From a checkpoint of a small mixture-of-experts model trained on Wikipedia: 9 layers, 30.5M parameters.
Below are experts of layer 6 (counted from 0) of a mixture-of-experts language model. Rows are named up (a neuron's input weights, with its number), down (a neuron's output weights, with its number) and show model dimensions 112-223. Each number is 128 + 24 x the weight over its row's rms, rounded and kept within 0 to 255. Numbers have three digits each.
Before each expert's rows: a language model's description of what the expert responds to; "gets" lists some tokens that make up at least twice as much of what it gets as of all text. This comes from a sample of Wikipedia text that the model never trained on. Tokens count by the router's weight.

# expert 13
Table cells, side adjectives. Pipe separators between numbers in sports and election tables, plus positional adjectives like left, right, former, latter, younger.
gets: " |", " first", " \"", " former", ";", "S"
up0:092110116166133159091130139129099144140081114114122113129100111124160144125124150136117122122136089163103109134110097129127133134143125076142142140155119073138157121158123126120124130172139132124144159168131108153185166152146132118117095122128115140128116119083171145114141116152123126166124117100129165146100174097166121069139154126156
down0:150161097075131109112117149133115131117105071142095131157141128113105131128123126130080159118139153136140100164112144117125120104134136127119124129139140136112102075133142175160126149176140131072133115106138157134109139106119156142114111157125138129190090083104134161126169126085147186131149097124145157110126147116127147107146134085120
up1:116124108132140104110146136110125135151150105086087137169119152158168111146138111107140143108122101143157093104111141112112129122110145079095095123146138139179100127130140147120124120126126139088133169127145116135080140154185138135132165106145136120126122118101136129124141161089136075129151130133158127111181094176139157126109168114100
down1:159147131173116163115153116128129188124126155146095119136134198146140151168103113151117156130119169085093141119155127137112144122108090108205076135123086114096131123140112144102135121107100122152161088100111122168160099102120144120119125122096119127139113141132132081103122085137121145151086146126101130127133155151122138122080146092119
up2:147145161130147154129102154135114156146093132118116137085131127103146117126167155146157124096117145157156124131108170132128143113117170122127125106101141141124175144134131125128130113136117155136125116087137100130119165154139106127159130115172108076149149128117139130143147111129137132132123156186132117102130140102143084125105142105071
down2:114152096173100124132202104148143139092147134169129132149120115134159118106123136123132129126146124094153129085112110139123116138148132126119064095140118105148117105137150108101154129150120095095175176142093136135153126110147126130144157127110113124140127154114171118107086149123173125085152116107113177082065111132134166110115145091180
up3:105142168070125090146120143125171127107116107125118121149096162126117142157107138122094123126135170136108129145117170196134140180120102097138129163140118133152137106120098145128140127118128140117142091139141102103086124125125130137139143108117096124100111140108123151134118081100137121112106156108098096135098101130156125145161123128128
down3:150086107136157127144114113149103134113141175122108121153117106115137145104163138125087085115109133127119178130149096125129104146114149125149111141126118150125086114133118153125141135085105107142125153189138159135119123136123071094159127138093115121093152151118127108128164123122127168124110124150141160124171129121146164116122125081136
up4:054178141125121113136155146145124140144116113144098115088175126118163148114127147172141142130056144115114098132109124081077152122152160084113113167135178143148168169145150109136120098130094160131128135153129114095088091126130157132104082094119140147133106137129114122066134139152178106148160107112171145153143120093127124102109152102136
down4:150126134123081133138136123097097126110100126170127110179121090135117155147118111088092111146137143146136209155148109099125153116162132122138116112084190111128134105134101133098129116138152125128177130154141104117124136159107133129122159157140082142135134076140130151158166124121090086113141114106167099108163187093146120171137146060127
up5:144108147133138121150128127140139134136120083143134159200101153148093138113112144125090091058141133129106137135142153101105138170148131115134109138128162119132149129141175158166144110088115142104129130114159086080169170127130126104121103115094117128181141152112113171159128113125124106153110112169126105088086116139111131154162150092115
down5:157178154107162073122114120189109106141134150087144142123182140112165109154138152159124165142129155094128140115114110140106133101138194157131175120145096078161158130142112076118148113135114103120145087127120121127097123123146113112105083145147114127148117124118175116101135131161146138127142121154115132133131120107091122099109115053123
up6:150180152111148157076145156079116135138121129130139162100127150125158136151126134118115130121173127103142101126141140111173123109159115106151109120183158130093138125158105124100117141143108172098140093157194078131135107123172157134126176100108126152105116140118156137103148099133131126102136110104134148150121138158140082153136142133138
down6:135131123096116124120150135138109093124139115071142081121109110079110135128111105145125107137121107077131111116129089152095158140095114112129109174125136136104123114113128174134124158129146119100135161125117147101094140150109153135092126156109126118122131147107147098165110167109128125146120164135122118137101116099110111115148117195166
up7:134130122120119159106124138128153157175163125086096121172155081099131117120099132108131139163145117152118119137103136118115116106170116114130160168117148102147101112167170104169187144103106118111143125128136103111154131143146131112145082097140090128110121117078181141175154115127115155150140088194134161141127119139141117107128155119133
down7:071114117161135109128091084133179146103063149187157141091139174156106111153104082099170103124133154135105132131091145131149160154117148196117145189125125131151097127099154114139151110119088153135106151115133174161126166130121165113150116137146118113137146124106112140187107127115119090107129126102104121135121137127112122134112156106120
up8:167131146118091149109116129123119127131121124109120182114112154104122099091150152168123118153142123111091127148118125115139146139097139097095149132170132135165068106152146130153138126093146123124151134151073139153157114141124164134183124094153113142137098123138139175093136128110113111096120107149135129124158170141093112119140171102133
down8:122108122122128137118147145160122098136090139106119120106092130143154097144128164141149160121148140146158107114142125119122107133151110099157133154113111114167166184157184111110099150136117162122102125155147107130123148128149148129152122143134124118123191101117137111137134161077164130083096156124129119127127103124118149134121129110154
up9:124154157131088125104134177100123124109118116142092101141123142095157120105101134137125158142111112121152156149143115142103124120157119133120143125145123107165108127138131108127144098104133117126120107120168103128111147144153111111088078151145143111144127173132139158124150146136089128177136101154134142119112161148101087105116130151137
down9:088116136139144130120163119106126106127124156174135129122184135102129154080101125117081146071108097144059135093140132120141153150115118129107111124132155161165122160147114133154129132108125088117135093135131110160136113135102153097137115165125133143146160121113155128133167132152126136099173092111121147120124090137147108116140135181107
up10:128145101141148114138176134127124083137097143132092149079161119095126099125161088082100093148146146147088121142158152113070123114108153117163139123151131090178144166117139133137134144147094108112136119110139128169160106151112161123106090112123141091117119097134116161144106159136120127113134121144142131107116151147169114096135122140155
down10:093120084090146166108089147135126104088140129124148150131102162099101112107100138103163156183095112066175114104122120102168134145120145122138108137141147126106150106121103100131167129105118154161129144163163150116150113150101132127120174151091174153092124122152111129162141114137113096091101162158124138148114152155181091176110109111131
up11:128119125103118160103153152108120166121130142121088114099127098125094152173125101173118168121122159120128129147084124133102109172123104100107126116123124121176111157139202148133137105139133111076130134133128149111102103159168167117142161107110134126126129091101144157152120174107097131121097131174113149141190130100143161097126152118155
down11:123119122153085120141102118152114110141114166158174094125110113163143129068113119149137135123144141116173112135131092174100101096166088133114147158100138122132117140100114105100116141132146110120142120115108132124137129091115134134139129130109114147132148114136161121121112110138110132158113157171172117125088153123129122158148158137086
up12:100143113102143170062106153125143103117143160146145143113117191126125091131118136161060129109111181112150127134105110137115112114146171118111120138151132164156120115118091145174169117112138119095101133079164120122137118118147134117154122113142128108144117121106143141127096102162061100149142112105134096136088130172139124112114087113151
down12:159115133149120107100083153131126141145143159147128144109116140114121148115152125158111153147137135115146141132085179141115149146120106124135135137103144121147127100124110159121047116157113125119107186107127164150122143102172148138138108082122125166130130102158125114164103145154145113114130161102119126170171114130137138103138137057130
up13:110113148099114133157144154145153139085159141141156128130088130099127144123098094127130159108147163119171098130082121148127111133160128133140145137133136163116175112121144106124125150154106129105118154118122119163124114175153131126177115125114134154122124074159163138145126171133118114077181122142122137159099107142158119108144127136151
down13:129145165145125112143160090145145154101120115145141141145137101120120144135127145154115096131150119115117131125110084105118172167145117160101109087104100137140113109106083158114162109134144152140136128126156112107148133103082102122151151179085083099097113101142139160159122115179113142144171112117120130146130089085101119122131135172112
up14:143140129127140136137127145124133174130120124121136138107137137102094127105163146105113075142119145113133121114105139113095145139168111106107120152126058119119133146125167109097136120137145115094067131097216138101131126157137176109129119150130188128134132136106088116134120142137097136143118146145130094147089149144108100097107127117116
down14:142131144154155121107100105107131107157155096123160164113116168133098119144164158125078102157116098130132119157126132104114108143085146140144151131119147084157171120132123136152109157134119095119166136121150148112124125129136142106107098085159130143112101154136122172146086138139123183150130112127118086137123152145080138154125077100143
up15:089150100143170167152152132152158121135134125134074168139095160125123113119129120124140102110145141089135127145085175114105153155163154128111114148142112093137151154154143044129156107145111160145144161141135110132130104118136140128089099130168142145106135105121091137118086132125196110160132124103156135136118120153132149132137112085111
down15:168102088119098134138123137126104121106144129143144111109095103124115083096124176090134119115148128109108111147120136127143101131112129118129111134104152115131118134136088152100171165090162100173116131146088158162140126125148134080161124122131145108110141141127137140159103118152136130092134089141115118123113110133144144145103088126176
up16:114139148138146172122128145098104136141127121136123111092084155135144130108161106056109109127132141141103123117151151119126123142097128145138096118118089152133145160065157127129096173131171155097087105139130157104147124118116129128128167123133134120178117148123144124177135119106146097125128135115145176130128133133135128118114093154111
down16:122110140121084155103155114099144155154141063126088139084104158128146121120150118134138113146144116112152162166117159131136092133169123107149180153166153132136076087149115132152100133147103122125132137125127120153154127141128141159118101076113139139104136141117142110118146102103098086133130117127137111147140153136110122132128130168129
up17:135132146113121138159122125077151120118141099170086141122147150205131121124116152120121125133144123134133146084150112137167139153103147137133105177121131102137140097143132130167152161134138120133132124155132159128114134080155150121108104088150123106149167159100086159090138111102168133124117134139131135124138112120104119072158126140112
down17:126119094104143117106129117173131112120179116126177127111121178124139114114110144139106160119153122147149132139103131085136151135117097100101143062128105095126102162142133112160112148158142116103224110134135109116117123173138144142154146093104081096124139130121124123078156127118127184167143093115150130102136118126098132127168088203166
up18:153106125106148162129107136143140118163170150145170169137090158037079120147133154121108136152109149149124112148146119138133161099125134126169123125111099149123114117140100094123150110093078121136144105134124121129123089154140120140122119090119120092127121138117100134140114165156098156110100156126116103095152126164080121088150172127085
down18:075134157097149125109152149107171103104186183147112084118137155179115136100143136118150121138142140124135190119126088115121128141141117114073154136169125118118140177138147178118104143115129129103124180123143099137133151132105121101111123105157116124118093153130127134174127117140110130120161142139088173117125134151141145100155124102069

# expert 48
Clause-opening prepositions. Prepositions and openers like at, in, After, During, Despite, usually starting a phrase or sentence before the or a.
gets: " at", " in", " by", " on", " In", " At"
up0:127133138081154170106141110150117136109147129111118124133144168134126170129166094129113090121148113118132072146122121115117141169152166140136151148130137149094115131146147081165161173150116149142151128148129160136141088148081133086135124139097161085159124085117119122123125175110116103153119129146167114129116111127186156142088172147092
down0:096088116130120163134122140141083107122095153155123110087167112088126103153140099150152103104099161110106111157114171133125127157135154124157129155097113106120153084133142123124152129113094151130121113131113182108147192132167178112136143168095151154132115143138107130103140146086115106132142177128112111153132143178133156130128138095162
up1:129107179135143077089162142152143140118119102150108099108138160139146100153096157157155166139117113143115101130109142129189096156105144083146162094151127090106177132134135132102107117131130098132133122129119105143153128091158143104155116129111112127118137155074136109138105154105128151166130108122116140102116151146157096130129147121148
down1:088106118090120118149094132078157116137150122131136181108102120114152161118157124151126141126105111111120098138117113078108129101136120128110163143159150121138139103141131167139109102103139154139121131147156160141084086115135108140145139116161146151124103126128131103095128135093156110129116135124101125142147135151111144110110124121118
up2:145128143130154127122133122138152098076112139136113094132114124127113117134165119127136150117167132182127136140153137138130146166152107089107165122144128120146134118103135163166101149127130130146148096135127124133158148146081134119116091111097090184093098133118101148113130138100157109086155097136140141110097175134170151132147165135128
down2:120186157153132088173135170125128151135100090129184144145092105098175121091149130126136149137177109122146126124130118127117096112118150109165092157173102164118112139148096136128152137157115087125119131113136118141154127137087120122138099128125137163135135140131101153151149137114113142083164104140078107117162148107119135162135135124154
up3:153119127160174130160149121149128145112140118134133129106112128109134154149131144105153088104110151121137133138158124124135140106118089136120136111166146087136149175098119072118084129131140150125167114105073125126136119158137154123082128088096157103111145139117128119125127130135133171112137161139123134081120118125154114144137140131121
down3:117162130170134149073119112071090155175064105143149146122103125143094123112089151151107121096118145145164113149164115129136110159154122111116122131091142163139156103157122121159121115150147124135168134102156079137116143141104117119102105067118114124124139121108137154114129151156143123121105146138141162154130158112125113132127111131109
up4:110132150170124108176157119177126135093135100142136175104094117141085107097107155162148095132131115130088149150103130123079151099121113144089143109117125151135139131090134114142114089142138138083114177084151158167141158168098085140121133107123142158108149138103120133130119123148131155124088126162157129128145129124164098089123163114160
down4:124163123109089113148119137180143151125134118129142113113114117115138106123162176109120181111155123150144130108097124153139131095107105117141102158125163094147096143127111141106128154114114169132134139133134161142116150140101142180117105171091122188166131111146161094124163119110057124105130133150095128144141120141107144150116126164136
up5:097063110124145102112123104124120137144113098157107147138148116132144121093102141133136128135128152110095112133133099106161094151158115112073145156127063167057158112102129141127157113174144176125156167073135108103115153125148115122141124152126103136148150135092147135072118133139132125130111136148151097164126117108157095114133124117178
down5:113122151134116136117075076192163111149160146147123131164148097147111105128096134130140144166074195150149131126117122149092102140145104112132173128142098101135103088151101116127166147196108109124135127149118091156092124134129114116163143136120108142134121101174178141132138097149107101127098097130117134082122105133128124101144102083166
up6:158081172117131119122141134149147155114162130106146104161095126123111138142128078131187114095070148193155149137123105112098127147087120146101091129136144109140086132095144140089124097076144144092134135129136124103117147132109102111168124124130127175131125123133155135153116153123154142125111132185147148163101124137162119115135139149097
down6:188120134097097116149131080114132162138145121124164129092086124169157119138107119149145163139148125106142106154122114122122124136097126123137121112142116110100105161107119156125111139094097132088150155111133125133152134163086119096152115131151109089133116132173087078095128109154129129089120158082121128133126140132114123152142189102109
up7:124135139096135147118140139128100170152141099146165136113113143158109137162138142151140167135099120148131106100126093144116151176119160113115143114070066120166120128188162110114112122132120101123089136141121162165116105139131107158119108121106164126130137146098157088118123115138101130146047189141110125089091120086144121133121123125119
down7:105166108115129177095125107122152119176155143135104114097105111122083142158104143124144151109114110126113168128132109116145127120143146144108117166095163131117104132140124127113160140095113165129103132139091184129098118139144076160125145130119138130168149130150136131139143093145128123103167125094142127146124093144114140112152102134176
up8:107114141118095146104164143107129139145180111110088154140147138115102144167158118114128132136079101140109069146131148119105116083140116126160105103147140133148171180117132094159115105114134154112102158099172143147134088148116094119094079103212114127115130118103145114085154174126135163137147138093113117137081120137127144093128125124122
down8:179137116123107123126133129170126127112173139149151142119139093121123140115157092113157107156131103123159137109146124192142136153124105149113157123103196124169114137107135135129133102103106154086108145135106120154094081167131112141122159085125135109148103066108124147118128135129143106144117108117174081120087140145162148159154107068129
up9:092146133129133130098130136150126127139135100110075151127148154121106129179098121108113169105109123153128145133149150090098150139107143122109127098121145110119137147141144129124169125152142149117158130144094135166136084126143164118128130099071104080108137143084174133168108156119145119143153154177104139115146132148177117153094143128087
down9:145098163183129133125148157162143091099167118121123125179150181104083138113103148162088098101074111169145110141133129090112133128124139138115130117136094131134139134164116097132114153129124083126151133124116159129100143120154163108182102102126111164132142131163085152093123128178115150139111111127133121126093121128155092094125122096115
up10:140121147113118131082163130119109119147153156108127095117140150151089116108134138126175121126130163121143127119165148072106122177123116125163149136108092096109081168170131178167065113124146162114123150161138162127127133127133153133172129149179127146081095141126126160123098143116096129088162130116089103137128150120090152125170115154147
down10:110123160095133135106155106109099120182093166107125139111161103125106167124151117153150117111136168172122105096101166153092150126137146133108095181132106158140094142103142125128150098150146134106134085150142141105100131105150181102127138147109121112103112136103183107107104110151148180168137115141111120120121095121112121110100131096109
up11:143138090134119170109159156156131143111103147095122143127120100127121104145135129172151137128094127115112112110126155132146124122124123111126147083132102159154129093092127111172174116177102132173152134158123158143139112118096135084133104140110134097104115107076105123088138138140161134094122112190150120135141098114168138080125179156113
down11:146120136137138135100123125126161145154092113123064160118145118144163093139113136141126135166143122119130158105184136097172136100118094125127140163133135103092126135114124120113127116100123116123150116121101172122183182159151109141139146136099153138076157110115110112116128147119137078120097116114114071147067093137137153145126131155163
up12:145141153090131089079101172106134091128123129137115163116096090163129152110130121136126115127142128097121154089161092155122148101150110116133099125116151138122124186097152160149161093119111151131141175170117148108120136100149165097103091099142156150171150131079142216160106098111095127097154096144152135130150149131153131119130131095149
down12:122098175161162103148141143131124142089101108147116163176089124096164116139132127108127097114136116089135103114140151103141134144118137184116167158146134106155149113133142147123141137135114138111124146077143130147124118126108152135066113060141108130157138158109115117154124097144107103128168129119117124156118129145133112068166166136134
up13:127098177087090128116159124144140128098139130104115172099126125159144139132149134108123121150130114159090126155147084160108175142104136155145099149107139115102086130143140101128128153141136110105144112142118160098151139190103177091115140140104132113116095161086150125114072198195120127080120149182116093113107118146150123116146112134111
down13:129112097144162180124112106106092142098120114164127131092142125151116129152137100126149156154112135129124093134171094173146076145105149115128120117118124141101124137099125133130109128153115131134152118133095126124087122129113119127124165122144120138136122167126090093218136138111114187130136158118137160078088140141107121090130142160062
up14:127122161126109141105154065155133100134135121140102167136127137134121132095135150144112143121099145116084160132144129163146134148139152147133113120126113154128135123144111135154129103123134125124109140115141119134133183137113117106108142146202123113102200089119143129142119135134122165096100129152122144096101184148206161167167150124075
down14:127160119122150105094106102158126109129148158143099168136096125112150158108099154151131096117156149111080144101110110097145106121110148168132141116111087108111128074077119129096133163131125136099115171149157091091118159163121105146132142086134153097141136106133125126119095117120131147143146145141135112108132139096138117110113129069103
up15:160131135109147144094124143110137211112123123132118133123150101156162103106120161134084113173129156133112110154135100116146118127092130126155122168157103159172110152101125127166119125132135154113152153111139095093102169131145146118151107119131121154119157102117111123093111095165157168088170173136142117146159146142148149119133169115189
down15:101115100138125099131142091099158127139066143130146107120154161148149132130136146125136153116161099103122117101090129101099129146184165150152129104147133108166102149119145133128131129071138147139107126122111146112155131109118114156084125105152139108144106082123109137156133154136132127136059115146104120109162087119084131073158107135144
up16:135121096129148147111186104114125130161106182163098154106156117146128146145113116130158142119105134135130069163135122133178114147139135121113098167186089144121122144125086175159147162101154121123116104114154146119091138161083163059131143112134150113160109111159150151103160123069112132126110089127103148138136113134180152105112154157149
down16:150168125096162156133111108186138128087125144156136110132100115146139157109101148121115119161144150138096126138108153140146124102164143110191093100125127102116129100147116092122098120114055115107111145120109157110139112147132155175128139112146134104109133089141116154151136114146150107140127144138112126113144098149123115149164168105125
up17:132150123098142132095110135128134163184131146115115108080086121167141147108138147128096159134172152166140084119137126126132138149128160096130112105140150162077120094140127127128174126133125135128121151058148217147122116134095113104100121130139142181087138121138106151139138141108122120098129118155120150139142122137162143105136151140060
down17:156145150126154141107125131189134093129198161104133088163108131100151148068116139098114130103111156115106089098126117146089129121140105100100102126161108170117127158145150140140101089126127102108163159203138169151115140059105129103142130140129155137086134158126155149148121153141078141113146147129149150093123107157080101099115110134126
up18:155135120137107133075121110149111132124128154096098184090113138151097095169127140142122121141127144137104106123152175132120078091152144100093122127143125105132141153101114159136169131114082146066125132124134139110149141177099170110172152121113125096112119120110139162109096132154128156135152114124133102134136147176134104154130157166092
down18:085141113106106152128141087148137064102135138111135090152124112146129148123084107129122115109092185136118105110094122190129154126143140119133138135144089170122132104105095108139125120105144107100148076141115092127137130106152157126124150127152124163133136139180150101130147155138146143171138116159123142112134114138142120143094103170124

# expert 47
Colons and of in titles. Title-joining colons and of in names of works and agencies, e.g. Spider-Man: Homecoming, Star Trek: The Original Series, Ministry of, possessive 's.
gets: ":", " of", " in", " –", "s", " from"
up0:081139153078168159124127170107162126113144111134114193121141143112138143108134097103166152137134149090206168129107110133126122140129130155165114162096116126129165135115148115109110138177088120109118157124153106106125136087129139116099142151106129115124108140084110150127109094104123150099175098139112127156072108106124171131143178113131
down0:108112151101167161130101138130115082130123115148111117174089127126130094203112111139116119180120132152112093172104131088131159136136160109122109119136137116123093147116102147124120128132147175155107135102104180187125129152124096130119119146099174137097079098112131130147126130138109149084139112107102122141142117151118147158105113098123
up1:145116175109116123121132080112104115146110128132133152106130143089153104138134081173120111145119117140115136134138092133128154147117122135152091115112138141099118174099138116139127102113156130111150112115086161116087156134158121138124130093138135171120130118105127169109074112131093128108124107165142122112094162135089128092119165134160
down1:121093085133109142098096157135144105150119131139089099146145133134148166142111121100163120142178122152121137164101143105165084113160113123187140132137121108142172131161117150131120125105128078147116123098071128115177156149127148160083120104162130105117131125122096106130161133121167152116155107125141093113168154133124124150137128181147
up2:118164169143147124123135083085084125144116138094142126135123140112097116105161135099114185115144119136129120151127095150118124115162102127107174158143073162115134121146130132180138133111150150129165129117125090133151120122160114099130138155133131165123102125114145128169124132144087105106126132108142150106127133122157118165154131108148
down2:118111140134124123121110150146115094106121126142132106136091108156138106130155125133119139157118109153125109158097135113128170124100120109136109142108152118132129119119091094131109142119161145102123163148099154115138170132125150121095127152078121151135136108145121116110119153088181125092105144140129136126137131135140187143072113037122
up3:134159115135133111137134095157147130162116117124151123093110123113135135118144124080117111171122133142111125154131101115166144158124173125130190099129134140136139146130098127184121076173140127126161148125126158110151130123140132156115127070109130130096132108103112142099133068095137140133155124164093087121113134167088138120125109078092
down3:098072140159159096147096130170171154184113177088155130122111131124117193132143128106134160161144122177152124157113135117116102126123100138123124093122152113121138091111156127124098133121133129140123127134108099122102104157150110121123140076164104134111160128130073092108102127124136128087131169139185108108122113113152124092068105068131
up4:093166170116098147092152070112154111120166120128136143088103183168130138135132126121123124157080135136075136128117093094126162097167134101174152106134103108124150134143156149139189120146138139119153143114127135152134161120108122091124106106158112120140098145145148130161167117155149102122138126104144110111155147088127145125148159137121
down4:108133132128112048139151105079103114104177081200159168120109119109113095116114137129137137113126120158148149094164096157103173133120142125118160077153157111141106098125094103130149155095149110161120129144069128126159153111124123159160158139107137141134145154124103136102120132167130146148157157096140089165105133128177143126120105137085
up5:120173124136152118131142132090140122098128130115110148097164122145130134099128104116090134136130173129146168137157175123130120169120112122122117130108152077117141103165153120075158098118075137139093137137158108155107075118115124152127140136178152132153111137114118155106111076135123133122114123116095153148124224127137129102131155193105
down5:141138176086161131138111109122120125132101105116191145095128095142154110126120115126145103135145133147129151144107163143129081104093133153174138129166138124127082100113153141102083118149152081128119161131124170124134093133116132195107129145099179127141124091121122114158107092117154146118115122097156128113167122134129129152124078131108
up6:168135151117124138153136119105125104164128106101102166126121126105141114145136116128121148113132166125137143150145135135097092095094130135086109169172089091101139100086111162143111122144121098185133144130114099084129117138130132102145145129160160127118141116135113134143130103158132131147173135161113104168126155121154142136124146131054
down6:116123100136138096203148126090130123145119094106116172156128160085113085102106121135137127091134122150125133118110153116149150112153110112091101104098120116091055153110093146090119148130130130139139164173145126204145149126117113181105101153147120153097168104194132105138121175113118139168099131165122092139127132154092115134142078141128
up7:152107127129132136107101110098127091088150125119137119132116158082083115141157139097121118126135150120059129159156127151117118120136160135154178121161129097162151150125185109118136112133078114113136106100147134141113141131136142063115109114144162143114112143117163134091106122161130136165135151118137119134130103180091136122161133135118
down7:139154105149134127165133178137098126124104139135140108133088116131098155110151088145133137087131109087120121095140086083145134148127159107116111156139150143145157146123112118119155132099119103118102124158084162129090123125130127103078114161102142120152150140132144121128124163143155133092135115117154129105126132140169130108126110065141
up8:158127129083160157133078110137119105173109116090099100127130111111099108132123127144121124162097125163152159175120138173094106136117127104129172165159111156193118116118134127191169126120110168135107090069102106118162115096122153100119129174110111126140144137130141130107114167089095157129091152126111110142139155114132129103100132139091
down8:130106131144167140129109200188181134125111180114176126139069166180134135107106078105117109108112138098113144099105134161146140130111141135140129115152108189134153138102123141151121108125160116113122130119148125151114127140169137145185122116116114105144112161123106131123119103143109145067133099118097131150137134126170154140152084141135
up9:053138151111123124142156122130100145105169099161106122092130141126106110131160118121134155182139169120117171148121122114166100129139148157133135155105140132153137142144156184121154082156162093132112153135087110127150172111116098157114119095135109112125114151124114059146099143109087136126109107111112138135130164112072124126143105177117
down9:165131113124098097124113179113072126107100104112131149096127146148147122131157118109173119174093163113120114123098117128125157080096108153120128131139142153121103128137099149148167150085143184108127149108127149138101132146100121110152094064140125167135125118116116189079140137086131177131161101117129122130156126165133120087125114185107
up10:095163093109145143135130099128140113062147151100145115115133125130144131144123084120122116159154103111127090151137077102165112139123173145158113115123136103144148142092138109096109111152114135136107105101154165128166123123153136130093112132064140119124170163126153169104122122154154136142156178165162123111154116110119119120139133141109
down10:161088127123146159150114182149100110158122136119115129107120122113143121138084126189095120114143166145108100138112149161123071151152161157132131143116105127136123147103093139080134211163082157146134108129108119177129144108108145121140138123152143161116142100147151119114103156087111129102093147123089155151159136143162091120088127154148
up11:111096140153158118144128181129119116128147144118108113114094175163145136105072129149129128103141101098183114115111140099137122156102149136129163120116176119060106153117158144106145167114119164082091108141100138111123126098074105119120131145115174122120148136153122147137131132128142112140173109162121154113160149069135147145164104138134
down11:108103161142109145112162124117127126116154146130101154125134117128143132152143155101152140121119095147129135133139134125148079096117111153136132093175139148124112148112122119145127109098125104137121140135157158123108107098111095130135172141155120127121145081170077140042103107132124166142157091119109115126132142167084104112134112176119
up12:107106135115156115115125118141113123168187129102151149161168149168101142085140097143128132091115138125132098092145140127138097111134177112129124116139116120125126122108142125160204181128135146102136119139151111097172129121121104158134112066106110068151164132093123139144131134110109096145166126131168133108136159132138090119114110104126
down12:150101133105098125080132095147119107126113144155100175102120108120135123137127129127100125175101106099107130111114127111194148091120122181100155147144108112157090108125165121120145171165091114131112151127076124138131138160153138137142180095111102118151101125141126126136107105135138133099114132168120121145147098148137128156185126123159
up13:162130149055164142122055161128139125080128165107127120125119089166154106117145107136109115141149099147159109144150125147118091129116104127148149144124153109102131136084174159140102141137150123109147179150144132149131131109134144146150131132130116126148104134117126147110084132147093131147126122079158143147136171076113162074131151118137
down13:114132128115136119136154129104111121121157114129198137131095143163155128123165120146126136134147126092112157158101134119115098106131144067121129131098144110137123129114151094126107119137133138117131161137105109113134090125158126110091099091140097110143089146090152135140129138136171059134148148174143142162141145131156113129127186154146
up14:122129140112093120097137144138130092053098114137080132113156095080109120067135123129078091090134142121147131117109178125136138132139158101117152151127108134108138133072126139162195178117100141166159159193158117141149129144140143163114144125116127117154144139142169149086157165122129085109119100132124119148124141153145087112104113130139
down14:127083097155148145132201110157115114107084132126098093148141114151134154098120090155132103140140108145136143142121138156097116136132118144126153174151127130139120126127139146152114112095099106074123122111131165099100119140120131113135127141130173144089105130114184152085088140161096122158111148132074108148102164086116098129159158129098
up15:139159147098109164095124108161127123122127114098127123153142112112118111142165097124101168113103088138113121154085139091151138149136134115134141113145129115127152116111111151172089071122144111144183157137162142107109099096123122151133150099131093118163122092100144120161113143193099102138147158152114085102122136145120104138096111144097
down15:106133099152112087131167094098120078133111114142190147139130138138127146152126160101147115113111122137138136067112200153137141134140124132077127121126104106134158152092152130115151161099123130179155119137148147121146172165116086112100139106146108140113126140126131124116121173091117169166097126137112137119167130115126128162153097113111
up16:128124115090087131158082111115130155137154125122095167126114139172145081126130139132169129135125122179143158105159112138155132101138113122124118133156110133133096080174154138148129090176128131111127113166122115135131140133164132160111114082126117107137165147146097164123078139150130080118138127110146127136164170114132100080131086118168
down16:121120104124146080161112188151134163147097140094168124152129075118158140129136121120129099149119148169120124167123152134154121128119161135147115130126109130110109135120131127099096178126137129132152154109132117107075133100113136130130106093107160111097131157154108114156127090096107143129106113078144114126132133100119102152131147055150
up17:130109109144111124139132167145129104108130116101125137160161132121091126151184079097140103120133148157113163127118112136129118120108160098098097101136128118118133142134156154112149133146107109122126163116147128093116174133131089136157104127097135148116096188110104109086124120144128121163137132088090097131121106101128169108137146097129
down17:131119164118129162088144154164159138106142101134099144113123151090125159133150133172126120131138130131103134177109111110117098143144126108143159179110139089118145101134098071103150122128127130086135135101174137156119137141090152118128098150161174126134105096133121143194084178104136122110108159143136174134149119117129129136140107132122
up18:140095134146145148103097101163148128124121151146123125158142113124115152112165169167144125142105144080130200114152115114135126122135121104109130170124127099158116115155175116112101116137109086131121163137195088124104088089124149123109148135168164097115126122128135144160110078170113105123143128139108170137103095087105138131136159100126
down18:143097131131088123134160106143167135163120153113127097152138100141149108104129149119107099132104116142148091117137098136121108096112119127129128147121114083088151122133154121143137142111120142090164144176090119102120142134130136119135105130129086161165141148134155122107155091151127103140105103140146150153115147149136143090115100092118